From a checkpoint of a small mixture-of-experts model trained on Wikipedia.
Experts: 32 experts in each of 14 layers, a softmax router.
Below are experts of layer 2 (counted from 0) of a mixture-of-experts language model. Rows are named router (the router's row for the expert), gate (a neuron's input weights, with its number), up (a neuron's input weights, with its number), down (a neuron's output weights, with its number) and show model dimensions 0-255. Each number is 500 + 25 x the weight over its row's rms, rounded and kept within 0 to 999. Numbers have three digits each.
Before each expert's rows: a language model's description of what the expert responds to. This comes from a sample of Wikipedia text that the model never trained on.

# expert 1
What it handles: Mid-word suffix pieces. Word-final or inner pieces completing a longer word, such as continu-ing, Padu-a, ch-a-ired, Ch-anc-ellor, Municip-al.
router:531472497476519513539532538519511551497540527489477503488501536484536502481484511482445486522477482537503495480460549546480548474494517518498512464511540501491479501495494579499557552458511481475473496507509491509477543534496520474511535473521480494513449448508526496457500471456530517509500482439431512493512492482516479497519503514479505485525497483468519529519519542512506503477498481498520495496509506526530454520513522516497506480508483472551489466475498526501499482505547497499503489496505508519485499504475523460498520469544524499543508467520479491545507501489534520462517489535471507487532535485513463477502521517484460540486499512471492495479535476539473487522501501481476498545444491509444447509485511487480471509487517499481450498493489500482510470519484499
gate1:538510485542514509479553503501496457527491535451483507516490500450515518481522473481465476492527487519528506486497551519493528525502536499505513527482498476497536506502495521463499551512489487500463507508490496504495517480528510486470459482455557499533508505482510450518495489511511452533454498492497483502527477520493455494533499468472529554456527480482461457473496480500514442437480504538470494552510477513560500507498502537500506495467502471558470494486521485508487514513469518550487459557513478479489484524453515524491531479515450522510517505492541506530532507512518535470479519463486517517500515530480526552457467521503495517504532481504485526481508477519455484477499478520507529500512518487463506541507492476537469493518498475512524501497502480521513493490514533
up1:524507538511470517516479500440514533505486469519518480462531515468496488459471563495564471523475529479460518519485481481508550489545514503509479514527542506518458521490528480508521481507463496473538521539508505506484512493464492437504525471496480500475480550528515467500502538498492502451521499477487527473489469492496549455470491545514458525503518493470517500520466526500521521559546462493533484477469505488487518494531531488456468487475493492474550468514481521519512511489532483502507492493488506497492495485544495469489490528516521482491494511487484513448495512492480485526508473526523498491510485451498476466485454479535511465537486535526557463503452509549502505476534498508453508484524491497526509513480529503507503484475507488498496462521499537463474522512503489
down1:484472497496525478520508469544496466469445525484534520509468456513555463494484500510509496489475477502530513503461480564516495491496499507458512492492496487498483478505494503474489492540526502515508475504485507498485486496476516491472482469479527520511513456515515497504463455552511491481496509481451496531478514497502533486492508487543539572509511523463498512446495464473474537529462500486516501542494489499498500501531515515504532520544483495504461450491501523483525563428521484497495505533533513453504500506494523539478468499512470487517516515519516506549494481507502559501482483483447504553516500539514500534500505514485456492466510486460464508471527534506515506535507418540515518474532511510460509466486501514500490522523478512504462516492487496498529455523515517
gate2:489461529512491533515524491508511508516481458488472480512521496480497493531480527504463488527521566466560587489511517482497505496466460500502488537488507480477531514495460537503511511500484519497505506503496454496471477510558533498526497506470551484501465527421519510499520495514518542511488465501495564514537457492487496505492511503456525474482536492532515531501535508526466514465478529493510503474457518515519480519527477476511477462500489482496447532502499536498474532546502444500458508484517502515458494500452555505478521517489494498514519525507482537487491545511473533484481508493492514475502500493506482477464464518514521474493495494461507465519501526543448491542534515476479526524464512509517496507502499466523472500501516514464480537490471496476502523501507471
up2:515532489478518486525497516482475507473512524498504548496490520513507519498546464483462547506481477520521470498492537490499489485513528527537494465495486488509507526529510502517493534499491479491443517455495529462507497481449485480467506492485455520470534476530488503539510504509520462511513530534505475524475478491522502525510479486524517493520465486464519481515443457475505514541503496522482489500501481478504533480481497521486482485457486487480532479448481453499528460487549531517491475519536508528516539462550465503481478463496500474501447499499529492517501435477536441497508470512524471514531466517496520523551480517468499522497543552497478548503509475443527477488457495530494484500539459493477507519508491505469483532489511536490517464519488508515516444495521519
down2:509484489441586496446538462525501534517556498501477508478492519515522519490548456499458462501497485502492490526496501522556446532491475494506494515537488478485513512473493493503513515512483508495477534454463470491461469446470541507538521481535497496513492564506510535470496501545493446480514491528479510502524507501512484529502515487494482514513496461524473508502474478521545487499507493484547488490494489478504479506457499531491467463510472545487491539475523486507491501479515524511509502495508522484484489483545519485534481506504506515473536483482538520494522467507464498481478487457484533550496541518502447487518481505490475481489529500521553509484494497467498528484500474497484518507521476521514488586482544483494500519477464498500539518522489487534487505508515454
gate3:532557454513467510514493509464495562478536497497490463498509481457516511480474548483510457553457521508496517524440528501491507504529525511516510498488475516518527457503570507483479507488492448475469530510468531532514488517542513556488526448491453502529479517522524479484509516460512494493451491484511488532488518492493486502508473501533526519468445492489533528459501525443498478505498477513522516490482459444528491469521501483465511503506501472554516502496493538537522480442500480491499495502487486489504501526471493510522544475513507521545525454503489510456497524517484533484520498532508488475470492503493491509464514503521509537489510479489522496517490504506532518521475504489433489475467520508476508517508498518486491494447501516485478520479547466466489485477505521
up3:507537473508475540538535525456493511497514479481510490479470497486517483499492509495503469565491526497492508485467558520472502487531479525496537479479452532517522493457539508449508526504498483472487503503472524513528473488549523509471522484484470490542514522512522528496486524450550512472486453488525478494504491496514492536503495509513528479474481486479566486453522535455491490522516479532528493512482468474491525511501543466466511508498508528555550507497483524535507458439505473481499519537512476470488488511511466543492548512514526513520537472507503517469509507519458495473534474525487506428481500515515506517451469516535495493479513503510476507552498517484480473539471528494455492492491516503463496501494512498458494514450484509474514531482534486486493508500509521
down3:493481457521520482443507495522497438501482480479506547499479541467517497528448526478540517498499455498521499488524466520519533529509518492468453504494512483520508523498504531529492506503491469499499518520456478516501482464501474563494506479521514473439485528531495538494504478517489543535509524510510522503527477466525486476493518528495497438505516525433477485507487471512532517481566486492459524476543491500481512514535501511514475490515475463497505448486503476479524496547544481495509471506521539515464522488505502434473503492475468450474505497481511487491506510481542466529470530519491481582492504503530489507527498515504481506502517501440497511455517485501516522485541506508500501488506489518517493525478491555495520487565504513508523511467521499487494482494498478
gate4:493530502508497474462514507512526524515490521516485474537491516460501510517501473510532485519518504523462528494497506515491522530542535526486511544524541471472498484517485473505539544467469540482542467507472494474475513486518492528501487495492437466479499514492490440517486543459474543488492504500522505516480535480490505467549472490494499545513472507500513531528570523479465478444462507500525487530505506484495478486459483487505533495492551502512489519503517530505469525496484478523524507505482552489495489474504550518522518531500456449476498507451469448494531559497486519472517495522501480501492552492504468512485521517466479523497475511473503504547537477538506492490487453503501504473485490509501491528484473479474460514452538512488441528519524496532506488533514517
up4:533490521541497480502496477480513470496477459475528483445516508489523478513477538487468511475509497513530504518513536510454457479475464482504491471489472529495487502484514522517499476553504513492494499486548505511500501536476510468536542524452503507530481517471498517498485462504512504528519444488503471537521475466484557488472461456527501473495515479480516500496454502477531534486518479478492496480522521557517492547592528488498482511476460530487516532499504449525554476479523548455487485520510468502510541516487484474490519478518555519495488507534517508446483486508521516508491508534492523536536457492511511511513511494513486453487500525471514470493456498492534499494504535493500504508532498509454506525507495524486530526535506490507552480506462501502488517479463460
down4:481469503481484541496498492465547528473504516473498511491496535505520494539506497530499503534502408473515477501500503455555489488527509500502509492555489498513546517479490479532471502519517493537525521506530515496528527488522505537477506483529505474528515550524512520507490495515566484505525459507505519568473485449516509533518527475486523491515486549509504501458510479502500520461493497524501484480496488486505476480522519473480475528530471541514488507501505533535484520478524493500494496547468498501498536471517465452453501526478520481451513508492454490482503466485512468510493493501515514555526444521514532485493526448511467478488476483542470500518452447496519459494477508503514536514483476476516482529543502444467484498481496488484503530477495494515512472526463519
gate5:525529492527482513516529533522535555492485499504467474511523507444508516526435506529521484528483521533513501518505497466500496519543434476519460486479455456541495518522546504459549510460473480496514513486463506479474515467543508459505493514524508477504484474511500436506454472519499478457452456473513526498512490509518490464483485535473502500515482440505504522521499498471467528498473539479516487489459512463536517515516496509557511485536469456510477491480503479505483510526521492527477471506526508471548522549489522486552494493523536511508515539509496492496494519483498544514501507503486477535488497526523463556517498531492493507500478504465507477522511465533453512484492488508473527481504490514471521545528496483500472480503515481462526499481488521524502504511467517
up5:490464490458548507491502491481541513444476489483488486523468574489485501531514546476540529487516468509477461488462514551462490508487528473490534503475509524483501498517491528529529497512473503456484472510493482520442506522493508523492465493505520553489472500512516556435534509518479528499509528512506540430502479483481482487482491466553461494556484495523502524518487474520482534536526527532470511533486503463534535497506470530484539470496515517490539509462520501488526493481513498509504497463491501511489508464517454473447515462507510528521510495520486498523488506477548467461516506496491450507493528540510494513512525466465513468470504497513471468518532469529508519503480499486517541506489515542493490481475501500505482481489471482514448500496516473510507483510533516
down5:471520530484518448485526501465499485565523533481507531534499522470489513495473531458504514542514472523533490496448485501527531499541531502509502515508538478483489526500470456514487463502515505458481476550502532509480491472493457499477513511498483558498429479486498518496512513509492478530470527492516553463502486526487444513473495527480483493503491490487496493495473510504520522486538487527522493480476533477502497530495522504516523468537549487532459481511498510508483485506472476499501488493480514531496514487504474522436513509520513518506516471495448501551503509551522486501546495519491455489452534508497492449486477474508465454505494482509454462472529482541486533481534496479497487525465477516514510438468512500515490538509492513501477519472531463525514462512542518
gate6:507496471538488475500517464524510484462508518530508497455484450457535466466515510522477516514522514539548516497462475473503537480478442488512551476517529493486517517490548484487538545510500497547462483494509540507497510464445537455505472480523555524526511515538539513471486502471487476500513453487485494521516490467521484487499534514531479567476486481483556500532498466468523497485513493491486509495462501554490524516478537489549557462492512517513536468485493577516468473486513530470522486493497523503506519477492479501466488484513485472555474486530490477524483487517466531499483454519487523517509500534485478546484500502476471513493513512483485497507532488534494495474517516471500514496500503481471489492506485513505502491492490495471501519487500499470539472545468501
up6:471467496479501524512528557482502501437493523498520453540486484486550544468509498511480496518512484482480502484508500526486499522457470481518493477504478457497518507464480495492500544489514477531460546514538479523494495515498546532494492486519486493509524504515507532459531518499499537512556476519497506502502483512479505536536532531498483480508449511512507494512524531509521490554496509507464475488523506520490510509466470480566514500502506520512509472518470469533521537489507541483487506506458452553552466457478450547486489490453515460503518469555503539526462509514495497501511476499516513520532515504512473534504460471510489531491546460497518493517517468491478482474503534505539482499496457524446493513492504447486470458500486510485494513485502485497522554511484528
down6:518533458504561531501510480507486514477502490489503486507493511512469488480533455507476475483498475471503450526485503507483531481470462535522498450501480526528485495506540454545501489496499463485468541488500535512502515489511491553505473505468532520513542524492486555476543498510486472434495467502524486476501542526518469540492480472531491520456546487524490514510472540510493504469497541483535558527514511511484524557500500437517498532514491482511520529463503481510501504504489529461482511461539458458481488479525458492507495520529482483495482462493503526515513481519459470491523481477476525487509488449474504429542516505492514528509492525469514532506494485515499465505509535519504469493541475509502525535503465456514494511488513481535542508525524502494523500502505491
gate7:521494470546507509471510498483472497531499519483502546450487528476555489483475458505479526502418496558596502507516501474508499514501514504488526476553530454491500506518543502506516541493495492480490509454537522471480541507518511523517455541479464534484493479525492483491481474528564535520485459484481529512500498494508471523501489492466533510485499519493545488533520504543530462513499524465503517487498504468473486503518542482522545502512485475522457507450490497524502473534524478511510481492517494473514483528469531467495503498509505478536499495523481511497465526501485535486516461521499491533529500472524501446505525501484485508518461490483530520459531533504472499479515475489447505487482524485497481510530504498522487440511478485473513513466487486473501498546501514
up7:497487488551489480442504509530453483514523542521511534465480502474526506475521480470453515513451477511536491524524497476510521518494554477485553478533523451485517486489493494480495538496501495516502494487532516516500523501483538517514451511504502536496523469513498490485508462497539507504501437506471522525500512471480452538474478541472476507484484512507514509550533508539509489502517514489504494486491540470478509496497526475509532483516512477543484497420491520534493452466496463499517516450512457474522486524463517479508483511495507491511521472515497551469503515517494534503491494514513488538501500470515522428463540495503483490524467512499504518495520514496453481496528481446474501494454517466503492510508469484538500451496474516483530505486503475467475490538523565
down7:509491489510511482492474477464507494459492495527528474520486514537482487515514496516506460496539495482447527492487500523492484490518476553515516510471476513477502490502475458501543539494529489529529495501502503506487512488509488444495536523515505461524466496476519479523520515471465506495488493511493441497465481491457504518453504484482482535475506540494449515528512524471479539511544500528501507516531523555483496490524457463500495470443538546489500524569494525464500481521476501447505517477515463465527483479489468479477511503475481543484484494451517518505507470533472526474505476511531483525468499470467485513512483433544497549534536509511535522516494536494543508489492543481498529512470478548522501508476513505497509550504539512501524492550503511502500523482463519
gate8:495469499463476534536517530491514479534512493546516458514499509474496555468505483464507477528505550526518519491473502516505465479484460515496487468480485495489506488491525490471476538501478491555521470457543463472480521476438487490543522507525518492527486470487535493497483474521539468525512482489498520542527484475507500471456542485467470519462500466468518499513486507488508518454496498493520506483426474513499483511489503497511514513523530502493474486501482489487503480470506505531522524499491539484490455558450502490514496484545468512536496553494548518539499512487534540474549438511520512465494517488486503514511496549517489498462487519521507478481492501510490519537471470486535536495505501555492508481514513536516506521476526497503447548521513506472528473473505480
up8:493480523480510520525561519484473496497517461536482504500503437521489499438490439460514510518494565510467491524471506542524490490514493517499500468495512527506496463491491491480503525544488504548510497505491462493504490494474460462515526518509488490476508469505549537463509492486515473521521526502462475502541495494478513486454503487494464521513528444487509496479500542471515521489529493499495543484469526510485499525520490476510485506528541520480462479530522507456522487458499518545503500524506498496472437525492483478536514526473476505549498508486520522533508489516511518502478446486468507448489499475490527515492542514544514462494449519524476476519516501534522489506504468460486536487458521492507480494521526505504508530525488524529536479518517456481548511530521435
down8:496519501508506493465507433470452497498489520484502482487499481487480498490536482508491484501511516492497497463517478523547481513531478509474471508445518524458451505493512472508499509537525530516509533530502458461518532492497424495501491537463489467482522484478505504493483510507544493493487503494515530488493517505515534527456524532538541505456474502508513513471479489495501467483481504510555470515503527490513450499480533509491534522493504502518522472490489509517485499543520488499504517481542538512535468486526488485531513496467512520518535463540490515475498460533495479522467523480498439520497493502457553491507493504516506458495531485524491497463521508525488541453486521480476565519461488456505493516524486470475526484500481529473548497565481543516494464542545526